Weights of a small mixture-of-experts language model, trained from scratch on English Wikipedia: vocabulary 1160.
Below are experts of layer 2 (counted from 0) of a mixture-of-experts language model. Rows are named router (the router's row for the expert) and show model dimensions 48-95. Each number is 50 + 15 x the weight over its row's rms, rounded and kept within 0 to 99.
After each expert's rows: a language model's description of what the expert responds to. This comes from a sample of Wikipedia text that the model never trained on.

# expert 44
router:41 30 32 62 31 28 50 64 54 73 49 78 48 61 48 15 27 47 60 46 53 45 38 48 21 65 35 40 57 67 31 48 48 50 35 39 37 24 35 69 45 50 40 24 71 40 44 43
What it handles: Verb and noun suffixes. Word-ending pieces completing verbs and nouns, such as -ing, -ed, -ack, -oss, in words like released, following, attack, Losses.

# expert 61
router:43 46 44 54 65 31 52 36 58 58 52 64 73 75 31 55 30 58 51 21 34 70 32 62 36 59 38 67 25 54 32 57 58 33 47 37 42 31 34 58 34 70 36 43 72 45 24 51
What it handles: Lowercase word-start fragments. Space-prefixed opening fragments of lowercase nouns and verbs after articles or adjectives: bu(ilding), ac(cepted), m(ember), f(ar), b(ase).

# expert 45
router:33 22 22 44 58 41 36 36 54 53 56 78 62 57 62 36 47 48 72 32 31 43 35 61 35 56 45 53 36 74 39 46 55 37 23 37 50 43 25 68 51 53 30 38 42 48 35 62
What it handles: Ordinals and time words. Words like first, second, only, time, year and place in phrases such as "for the first time", "second year in a row", plus career and games in sports bios.

# expert 46
router:40 42 40 46 50 26 46 37 52 70 51 66 64 84 23 48 39 43 53 37 42 67 32 61 27 62 30 52 38 58 37 34 59 30 31 38 37 34 34 54 28 49 52 39 68 55 25 57
What it handles: Space before values. Lone space tokens before years, dates, numbers and table cells, mostly after a colon, pipe or month, as in Established: 1988, April 28, 2025.

# expert 21
router:48 47 24 79 43 31 44 64 60 48 46 67 44 67 29 33 40 39 47 51 34 67 38 53 10 70 42 64 35 53 42 48 89 12 52 22 44 43 40 70 22 54 40 43 46 47 34 52
What it handles: Plural and -ion endings. Word-final pieces ending a word, such as -ion, -ers, -ions and -s, as in friction, billion, offers, issued, plus the word States.

# expert 56
router:27 41 38 55 49 43 53 59 62 62 46 67 62 54 23 49 67 47 53 39 48 51 46 60 35 58 44 43 52 55 28 44 53 36 40 44 18 41 43 63 40 49 57 30 75 27 09 36
What it handles: Mid-word consonant pieces. Single consonants or short pieces like m, p, ar, le inside words, e.g. tarmac, carpet, summit, purposes, pilasters.

# expert 36
router:37 43 09 69 51 27 41 57 61 55 43 59 52 70 34 41 23 44 45 29 46 48 48 53 37 68 47 58 46 55 23 45 71 28 23 21 39 51 20 69 49 72 28 64 45 42 54 60
What it handles: Word-ending suffix pieces. Suffix pieces ending words or names, such as -ious, -ional, -ick, -ion, -ey, e.g. deleterious, Brunswick, devotion, previously.

# expert 13
router:39 42 35 67 53 43 54 34 62 65 43 71 80 66 39 38 40 11 47 50 45 66 35 78 39 65 38 58 60 61 30 43 73 49 31 44 50 49 37 62 36 69 34 37 71 41 37 31
What it handles: Capitalized word beginnings. Capitalized first pieces of names or table-header words after pipes or commas, such as In(grid), Mar, Pl(ace), Pro, Com(petition).

# expert 39
router:30 39 36 46 42 33 36 40 54 62 47 57 73 68 37 53 38 44 40 52 43 69 49 57 32 66 24 73 49 57 55 47 78 41 16 49 43 42 28 71 32 59 37 37 75 25 56 38
What it handles: Middle syllables of Latinate words. Inner syllables like oc, v, ost and resent inside longer words, as in Archdiocese, Rococo, Regiment, Violence, Tournaments, plus " Part" and " inv".

# expert 63
router:40 44 38 46 70 33 39 34 54 67 34 58 50 74 42 45 41 44 30 41 24 53 36 53 38 52 39 48 50 62 37 33 59 45 33 32 23 42 24 58 49 57 49 37 50 39 37 52
What it handles: Numbers in tables. Numeric tokens 3 to 20, mostly in sports tables and scores with pipes and dashes, also years, list numbers and percentages.

# expert 28
router:34 27 43 72 50 34 41 45 52 61 43 67 73 65 34 23 43 46 53 50 31 40 31 79 35 75 43 61 36 60 33 37 77 51 54 41 38 27 43 65 42 50 31 40 58 63 32 31
What it handles: Prepositions after verbs. Prepositions such as to, for, by, on, with and from following a verb or noun, as in hit hard by, based on, along with.

# expert 5
router:36 44 48 61 55 42 51 58 77 62 33 52 78 68 31 43 40 38 52 42 35 59 28 48 48 48 43 34 54 70 42 48 61 30 41 44 27 30 45 62 54 46 48 44 94 31 20 52
What it handles: Mid-word name fragments. Short vowel or syllable pieces right after a capital letter inside names and titles, such as M-er-it, Q-u-it, K-e-ep, and the u in cu ft.

# expert 49
router:51 31 37 50 64 52 34 49 66 54 23 59 56 53 37 49 40 50 49 38 33 56 53 74 31 64 18 51 20 49 46 55 82 47 37 45 35 30 39 63 55 61 41 25 62 58 14 48
What it handles: y/em/um word pieces. Mid-word pieces y, em, um, om, olog in words like barony, synonyms, systems, Democratic, Number, and accented-letter bytes.

# expert 14
router:43 45 44 45 58 22 31 45 61 56 36 59 38 65 35 38 47 34 32 42 30 62 37 66 36 50 43 51 24 65 38 37 55 37 36 44 22 40 37 58 46 54 35 45 57 31 39 53
What it handles: Two-digit number pieces. Two-digit number chunks in tables and citations, especially century prefixes of years (18, 17, 19) and the pronouns he and she.

# expert 30
router:42 35 48 54 75 50 58 37 75 79 27 77 73 51 38 36 28 36 55 33 48 65 42 63 59 57 47 53 23 72 45 56 59 31 35 47 46 23 47 55 52 57 24 26 74 31 40 43
What it handles: Word-initial short pieces. Short lowercase word-start pieces after a space, often following a/an/he/in or a letter label, e.g. clerk, mid, initially, operations.

# expert 38
router:44 32 33 63 61 39 22 42 56 60 25 63 65 76 40 44 50 27 33 25 40 61 23 64 41 70 42 51 41 58 49 42 53 38 31 46 42 37 41 73 29 54 27 49 55 49 37 42
What it handles: Capital initials N,T,M,Y,K,J. Word-initial capital letters N, T, M, K, J, G, Y, Z starting proper names, e.g. New York, United Nations, Yangtze.

# expert 58
router:37 37 46 59 39 47 58 70 66 68 39 76 52 60 31 38 43 28 68 46 37 64 24 48 33 61 35 44 51 82 35 59 54 28 38 35 33 18 37 53 48 58 23 23 73 32 37 57
What it handles: Middle pieces after letters. Vowel-led middle pieces after a single opening letter, mostly t, l, j or P, as in t-um-bles, P-erson-al, j-ust-ices, l-ib-rary.

# expert 24
router:33 26 15 51 64 49 32 52 56 46 59 55 47 46 24 45 39 34 29 36 38 68 57 79 34 56 38 63 56 57 34 32 75 32 51 31 37 52 32 69 24 51 30 50 52 45 23 52
What it handles: Name-ending word pieces. Mid-word or final pieces of proper names and foreign words, e.g. Rinehart, Lockhart, Gyeongju, Panichraksapong, Nebuchadnezzar, Kenya.

# expert 22
router:24 42 28 76 78 27 39 33 50 65 53 60 54 67 34 35 34 54 38 41 38 69 43 52 27 57 20 63 51 49 35 33 77 41 53 30 43 40 39 69 41 52 47 48 64 42 56 43
What it handles: Word endings after stems. Final pieces that complete a word or name after its stem, often -ic, -ad, -as, -a, as in Can-ad-a, Madag-as-car, magnet-ic.

# expert 9
router:37 43 34 51 51 32 54 44 61 61 21 67 66 53 52 44 44 39 41 46 54 52 37 57 54 48 43 61 38 86 25 59 53 44 48 28 54 32 26 63 52 64 29 46 69 62 42 30
What it handles: The and table separators. Mostly " the" after in/of/at, plus table pipes, = signs in stat-abbreviation keys and headings, and sports pieces like Championship, Final, Round.

# expert 32
router:38 45 25 50 46 45 38 41 52 65 45 71 60 67 31 36 25 54 40 42 33 66 29 61 41 59 38 43 29 62 48 34 70 28 43 18 29 37 39 51 41 45 44 31 66 62 21 52
What it handles: Space before numbers/citations. Standalone space tokens before years or figures in citations, lists and tables, e.g. (Aoyagi, 1954), seasons 1–3, capacity of 20.

# expert 1
router:49 45 30 42 77 36 58 62 73 62 30 46 52 74 43 47 36 49 54 37 39 53 33 60 46 45 22 74 39 66 32 48 64 36 54 37 17 34 33 57 56 58 39 41 39 72 35 53
What it handles: Mid-word al/if and digits. Word-internal pieces like al and if in Latin names and common words (Californica, cauliflower, several), plus digit pieces in years and numbers.

# expert 29
router:31 16 15 57 80 38 35 36 51 54 51 79 61 66 31 37 30 39 53 55 47 65 48 54 38 49 28 59 51 75 43 26 76 50 42 28 29 52 31 49 44 60 54 31 58 45 31 65
What it handles: Word-final name endings. Final pieces like -os, -es, -ers, -ies, -a, -z ending names and words before commas or table bars, e.g. Ionikos, Tigers, Gonzales, species.

# expert 47
router:12 44 30 56 50 24 34 40 65 62 42 73 61 57 37 41 34 54 65 20 57 72 31 55 29 64 45 54 45 65 22 46 57 24 52 31 33 37 40 56 53 51 34 23 64 58 42 58
What it handles: Table bars and hyphens. Table cell separator bars at row starts, hyphens in re-signed or re-run, and word pieces like d-id, rel-ig-ious, R-ed.

# expert 10
router:41 35 24 56 60 19 35 43 56 63 41 68 54 87 18 43 45 59 44 40 35 62 29 57 48 65 33 71 46 61 26 43 49 39 35 46 42 38 42 67 38 39 28 35 63 43 38 44
What it handles: Initial b/w letters. Single-letter word starts, mostly b, B, w, W, also H and D, split from the rest of the word, as in b-acteria, B-orn, w-on.

# expert 35
router:46 48 39 38 53 49 48 51 62 56 57 72 73 67 30 47 40 35 36 43 30 49 29 63 36 57 37 59 35 73 26 25 78 30 49 21 41 47 29 65 36 61 41 32 54 50 32 53
What it handles: Years and parentheses. Century digits 19 and 18 opening years, opening parentheses before years or notes, and r inside names like Aleksandr, Borrero, Nasrullah.

# expert 20
router:35 38 37 40 47 38 53 36 66 84 39 62 58 52 37 41 36 53 53 42 43 69 46 54 38 69 38 46 28 78 34 44 58 24 42 35 28 24 45 57 37 48 45 43 68 57 17 51
What it handles: Space before dates/numbers. Standalone space tokens right before a year or number, after months, commas, "In" or table pipes, e.g. 14 Oct 2005.

# expert 42
router:36 28 35 48 49 35 35 39 56 51 42 62 53 69 44 35 40 52 37 47 58 51 43 66 29 55 40 53 27 66 36 42 56 26 47 32 35 38 18 53 55 54 37 40 57 52 53 65
What it handles: Table cell separators. Pipe separators between table cells, chiefly after a date or number, plus semicolons in score lists, e.g. March 6, 2003 | Anderson Mesa.

# expert 50
router:35 34 21 53 54 43 35 36 74 65 39 60 66 65 28 45 54 33 39 48 46 52 46 60 38 89 33 48 60 53 32 40 58 47 35 40 46 38 39 67 42 62 30 30 65 42 41 32
What it handles: Capital initials S,C,P,D,E. Word-initial capitals S, C, P, D, E starting names and title words, e.g. Socialist Party, Copa del Rey, Division.

# expert 43
router:32 39 51 52 48 41 48 48 66 63 29 71 51 54 32 40 56 58 38 51 26 75 44 60 47 63 54 57 27 78 53 46 54 41 44 21 17 42 50 75 43 46 40 26 57 51 18 66
What it handles: Capitals and symbols inside tokens. Non-space-prefixed capitals, letters and symbols inside abbreviations, codes or names: KW, K+, GF, sq, superscript braces, Tolkien.

# expert 37
router:38 41 48 48 77 25 45 42 55 57 37 78 76 78 29 32 40 52 39 44 34 82 41 56 43 64 43 47 34 72 40 58 46 35 63 31 38 29 51 57 58 60 47 18 57 30 31 57
What it handles: Lowercase word-start letters. Space-prefixed short word starts, mostly the article a and opening letters like w, m, n, k (water, novelist, meteoroid, killed).

# expert 48
router:45 29 29 67 49 35 34 40 70 65 40 61 57 70 44 24 47 54 31 47 54 64 46 73 37 53 40 45 44 70 32 53 55 33 58 45 18 26 32 53 52 60 22 18 50 63 40 41
What it handles: Line-start table/heading markers. First token on a new line: table-starting pipes, list dashes, heading equals signs, The; plus "end" in independence/independent.

# expert 8
router:32 33 25 57 67 23 50 47 48 74 46 60 67 79 31 55 30 50 46 32 41 60 47 60 42 62 35 52 44 58 50 51 59 37 52 35 46 23 48 60 46 59 46 29 82 39 22 51
What it handles: Lowercase word-initial pieces. Short lowercase word-start pieces c, m, s after articles or prepositions, beginning words like codes, municipalities, some, music.

# expert 16
router:38 48 44 52 54 22 37 25 64 59 50 64 54 65 27 37 32 43 43 40 37 47 38 55 42 53 47 53 39 71 32 35 68 39 26 26 27 30 31 57 50 57 45 34 47 49 40 52
What it handles: Digits in scores, stats. Single digits in match scores, tables, decimals and numbered codes, especially after a dash or space, as in 1-1, 1–3, 1.7%, GRAB-2.

# expert 17
router:43 52 26 80 46 46 37 45 72 61 53 88 48 65 42 33 53 43 17 29 38 54 51 60 35 79 30 48 56 52 35 48 65 32 44 48 44 45 32 66 15 44 27 30 56 60 35 69
What it handles: Word-final name endings. Word-final pieces like -ice, -ley, -ie, -ia, -ry in names and words (volley, practice, Henry, Chile), plus capital A, City and King.

# expert 6
router:29 33 48 50 48 32 45 39 68 52 55 68 65 54 43 37 43 46 39 45 24 78 51 50 51 64 47 62 42 71 52 38 66 46 47 35 08 30 29 74 42 44 28 46 55 61 27 51
What it handles: Acronym capital letters. Single capital letters inside acronyms and Roman numerals, usually after another capital, e.g. ÖVP, FIFA, EVA, Frodo III, IGN.

# expert 11
router:33 41 25 72 43 23 36 58 53 69 64 80 76 76 29 37 46 40 44 51 60 37 34 71 16 70 37 55 41 67 30 48 69 50 20 38 34 35 39 87 48 76 40 49 45 54 43 63
What it handles: Month names, -ing/-ed. Month names in dates such as January 13 or in late December, plus verb endings -ing and -ed like kill-ing.

# expert 55
router:23 43 45 60 42 45 49 47 71 69 30 59 49 62 53 28 24 46 27 41 30 58 37 49 42 50 40 46 26 59 27 56 76 45 30 33 43 45 28 50 31 59 24 16 56 52 42 49
What it handles: Second word pieces, digits. Continuation pieces after a prefix like en-able, de-vel-opment, rele-ased, bl-ack, al-bum, and single digits within numbers and percentages.

# expert 51
router:54 38 33 54 63 39 38 53 55 77 55 68 41 47 51 45 50 49 54 36 27 53 55 62 34 61 28 63 26 57 37 45 47 29 26 23 42 32 44 68 30 64 38 43 68 48 28 43
What it handles: Word endings after H. Endings completing common nouns after an initial letter, mostly "history" in "Career history" in athlete infoboxes, also school, university, church, house, Australia.

# expert 19
router:33 29 39 51 47 24 32 39 68 59 41 79 72 55 36 38 42 54 41 53 51 62 45 73 29 51 47 51 38 62 31 38 59 39 55 37 23 22 15 59 50 58 39 37 69 48 45 42
What it handles: Table cell separators. Pipe characters separating cells in Wikipedia tables, especially the row-opening pipe after a line break; occasionally semicolons, hyphens, closing brackets.

# expert 59
router:45 53 44 61 55 19 52 49 73 62 57 49 49 70 30 18 41 43 32 21 44 58 35 61 35 55 35 53 28 55 28 36 78 43 47 52 32 33 24 77 39 58 45 38 45 51 40 76
What it handles: Years and mid-word syllables. Century digits 19, 18, 20 starting years, and middle syllables inside Latinate words, like con-cess-ion, pro-du-ction, const-ru-ction, sup-port-ed.

# expert 40
router:36 44 34 68 50 55 38 21 67 53 22 56 64 64 50 31 42 14 32 38 48 74 31 68 30 67 49 48 48 67 25 43 55 42 28 37 49 39 38 62 34 65 38 39 61 55 39 59
What it handles: Capitalized word-opening pieces. Opening capital pieces of names and capitalized words after punctuation, the or and, as in Le-ague, O-scar, Q-ueensland, Sh-ikhsaidov.

# expert 53
router:15 16 44 50 61 25 42 41 54 51 45 55 75 80 24 58 46 36 46 42 32 66 45 73 31 65 26 58 37 60 45 46 78 24 33 41 21 27 47 66 39 72 30 53 84 54 40 48
What it handles: Coordinates and percentages. Symbols and pieces in geographic coordinates and statistics, such as N after degrees, percent signs, loc in location, elect in elector.

# expert 7
router:57 36 34 50 36 48 28 33 65 57 49 73 74 68 25 37 36 39 48 48 36 55 50 57 40 51 45 52 56 64 44 42 65 42 34 38 36 36 35 70 39 59 23 26 60 44 38 31
What it handles: Name-initial capitals, r. Capital letters opening proper names (M, K, L, D, V, Br) and mid-word r after consonants (unobtrusive, driven, Dragon).

# expert 15
router:21 36 31 69 46 37 38 50 48 57 50 52 59 77 47 44 43 55 58 46 60 34 39 57 44 63 34 56 55 60 25 38 68 48 49 28 55 35 25 78 36 55 39 40 74 68 30 56
What it handles: Noun and verb suffixes. Word-final suffixes such as -ation, -age, -ing, -ated and -able, plus colons after infobox labels, e.g. information, (age 26), Percentage.

# expert 2
router:24 37 31 64 61 48 37 57 68 70 60 63 68 62 30 43 51 64 40 39 34 63 33 75 38 67 25 33 33 44 33 27 64 54 52 46 28 41 43 47 46 67 39 32 51 75 27 42
What it handles: Field-label colons and closers. Colons after field labels in infobox-style lists, plus closing parentheses, semicolons and line breaks ending list items, e.g. Genus:, Area code:.

# expert 4
router:33 38 21 65 34 38 50 57 73 61 50 48 34 54 46 38 57 44 73 45 34 57 32 65 52 65 45 61 25 49 35 49 63 27 30 23 44 44 34 73 41 72 48 28 60 54 46 50
What it handles: Vowel+r word-middle pieces. Second word pieces after a short capital or consonant start, often vowel+r forms such as G-air-dner, N-orm-ally, nort-her-n, T-urn-out.

# expert 62
router:49 50 36 48 48 37 30 58 47 74 41 69 59 71 39 49 46 38 54 52 45 55 51 59 28 60 25 44 41 59 32 36 63 20 37 41 19 42 44 68 61 39 42 41 72 46 31 35
What it handles: Mid-word vowel syllables. Mid-word vowel-consonant pieces like al, ar, on, or, in, often inside personal names and words, e.g. Guitar, theories, Wilkinson.

# expert 31
router:23 28 31 64 71 45 30 44 55 89 58 65 50 76 09 60 53 38 53 57 36 48 51 64 39 61 47 52 28 56 45 49 57 38 31 22 32 47 33 58 31 46 40 40 54 30 46 67
What it handles: Single mid-word consonants. Single lowercase letters like l, k, f, j, b inside words and foreign names (established, gapless, Taskinen), plus UTF-8 byte pieces.

# expert 52
router:33 41 46 46 57 41 51 60 76 69 41 78 52 59 21 41 53 34 64 49 26 68 39 68 48 52 38 49 40 62 38 45 61 22 55 31 40 20 48 57 45 42 46 39 60 46 20 66
What it handles: Second letters after capitals. Short pieces right after a single capital letter opening a name or word, as in A-l-ina, F-ran-ce, A-f-rica, F-ren-ch.

# expert 23
router:31 33 23 56 63 54 39 37 67 70 37 67 55 58 35 46 39 25 30 57 50 63 42 62 43 70 51 44 44 63 40 37 50 46 35 36 31 41 42 78 42 43 38 31 61 56 30 44
What it handles: Capitalized name starts. Opening capital or consonant-cluster pieces of a name's second word, such as S, T, K, Sh, Ch, St in Tag Team, New York Times.

# expert 3
router:33 33 31 45 48 37 49 25 84 62 50 55 66 63 24 39 50 34 36 33 46 75 44 56 52 79 40 49 50 61 39 39 43 24 34 22 32 45 41 69 28 63 30 32 71 49 34 44
What it handles: Word-initial capital letters. Single capital letters or short capital pieces opening a word, mostly names and titles, such as F in Favour, D in Density, S in São, Rep.

# expert 41
router:27 34 33 54 67 41 28 40 48 57 54 74 64 52 30 54 49 33 29 42 44 80 51 69 38 55 33 60 42 51 34 27 73 52 43 38 35 49 42 66 51 44 38 36 61 47 29 42
What it handles: Capitals inside names. Capital initials of a later word in names and titles (Tony Award, Bougainville Campaign, Route D), plus d or t mid-word as in dihydro.

# expert 33
router:39 38 43 76 57 26 44 71 71 57 31 61 61 57 53 42 31 38 39 26 49 74 23 59 43 54 32 54 53 64 53 53 44 47 58 30 34 43 45 77 45 67 40 41 74 37 50 64
What it handles: Word bodies after initial. Word remainders after a single-letter start, such as ard, old, ime, est, reat, plus " known" and " used" and Cyrillic or Greek bytes.

# expert 12
router:32 49 33 60 64 24 37 50 63 59 43 47 58 67 40 35 55 41 33 17 26 54 38 61 35 52 43 56 35 66 21 33 59 47 31 44 12 45 24 54 40 49 19 51 55 51 49 57
What it handles: Two-digit number pieces. Two-digit pieces of years, dates, coordinates and table figures, e.g. 1900, 1930, 2004, 30 May, 46°55′55″.

# expert 34
router:47 35 12 52 71 41 30 50 58 43 43 68 79 75 26 27 25 44 24 55 50 70 49 57 37 57 13 76 51 47 39 44 63 33 47 35 33 32 45 72 47 37 44 39 66 45 52 45
What it handles: Name-final endings. Last pieces of proper names and taxa, such as -on, -a, -er, -i, -o, as in Agamemn-on, Córdob-a, Bost-on, Luccett-i.

# expert 26
router:37 36 52 78 43 44 49 55 59 72 48 52 81 54 35 37 35 51 25 23 50 44 34 71 43 62 34 66 34 70 35 42 69 44 55 34 26 44 49 63 40 59 24 39 75 59 40 56
What it handles: Symbols in tables/math. Punctuation and symbols in tables, scores, math and non-Latin scripts, such as £, $, dashes in 2–0, slashes, &, table separators.

# expert 25
router:32 50 29 50 57 58 36 23 69 54 53 64 62 68 42 38 49 66 56 50 39 56 28 67 32 60 24 70 32 49 38 64 78 36 56 38 26 34 41 54 56 48 46 34 76 28 41 60
What it handles: Mid-word er/ro/re. Word-internal pieces er, re, ro, ra ending or continuing words (center, hydrogenating, Android, deter), plus table pipes after headers.

# expert 0
router:33 27 53 50 59 41 56 55 75 54 45 60 77 55 36 50 34 34 45 33 44 44 37 77 41 67 37 32 20 63 44 32 62 35 56 24 32 40 42 60 39 56 35 31 64 60 26 62
What it handles: Numeric separators, odd bytes. Opening parentheses, decimal points and spaces between numbers in tables and unit conversions, e.g. (93 kg), 0.018, 21. Ne4; also stray byte pieces.

# expert 18
router:45 47 41 65 71 48 28 51 68 44 30 57 62 82 35 44 27 33 53 42 47 42 35 74 35 73 29 55 14 41 23 51 93 49 48 27 34 45 39 69 62 46 47 29 63 59 32 43
What it handles: The word "of". The word " of" after nouns such as age of, range of, knowledge of; also word endings like publisher, justify, and stray byte pieces.

# expert 27
router:39 33 41 55 39 49 55 60 78 69 27 64 61 54 40 20 35 59 57 37 30 57 31 44 44 54 25 43 28 67 41 44 80 34 44 53 31 32 27 71 51 51 43 37 65 38 47 47
What it handles: Mid-word consonant pieces. Short consonant-led pieces right after a word-opening prefix like sc, con, ad, app, as in appointment, confusing, added, adjacent, also Vietnamese diacritic bytes.

# expert 60
router:30 35 34 73 52 24 48 48 75 70 53 57 66 64 39 28 52 22 50 30 33 53 38 73 42 65 31 65 31 72 59 50 69 38 31 47 38 36 36 79 47 62 39 46 49 44 53 55
What it handles: Verb stems, heading ends. Word stems before -ed/-ing/-ation such as follow, found, form, government, represent, and closing == marks of section headings.

# expert 57
router:33 41 36 69 55 21 60 33 62 68 55 64 59 62 30 32 41 58 59 51 38 49 33 59 37 57 51 54 22 61 49 55 60 31 29 42 42 36 39 61 24 52 44 19 71 51 46 56
What it handles: Word-initial prefixes. Space-led word beginnings and prepositions like d, res, cont, comm, off, up, over, after, e.g. "over a century", "officer", "attack".

# expert 54
router:42 33 38 74 70 49 39 57 66 59 48 70 70 56 30 41 39 56 29 46 40 68 34 71 41 74 31 58 51 61 41 32 60 44 56 37 37 35 19 65 70 49 31 34 58 24 40 64
What it handles: Closing punctuation after words. Commas, closing parentheses, semicolons and brackets right after a word or acronym, e.g. (WSEG), Spain; designer;.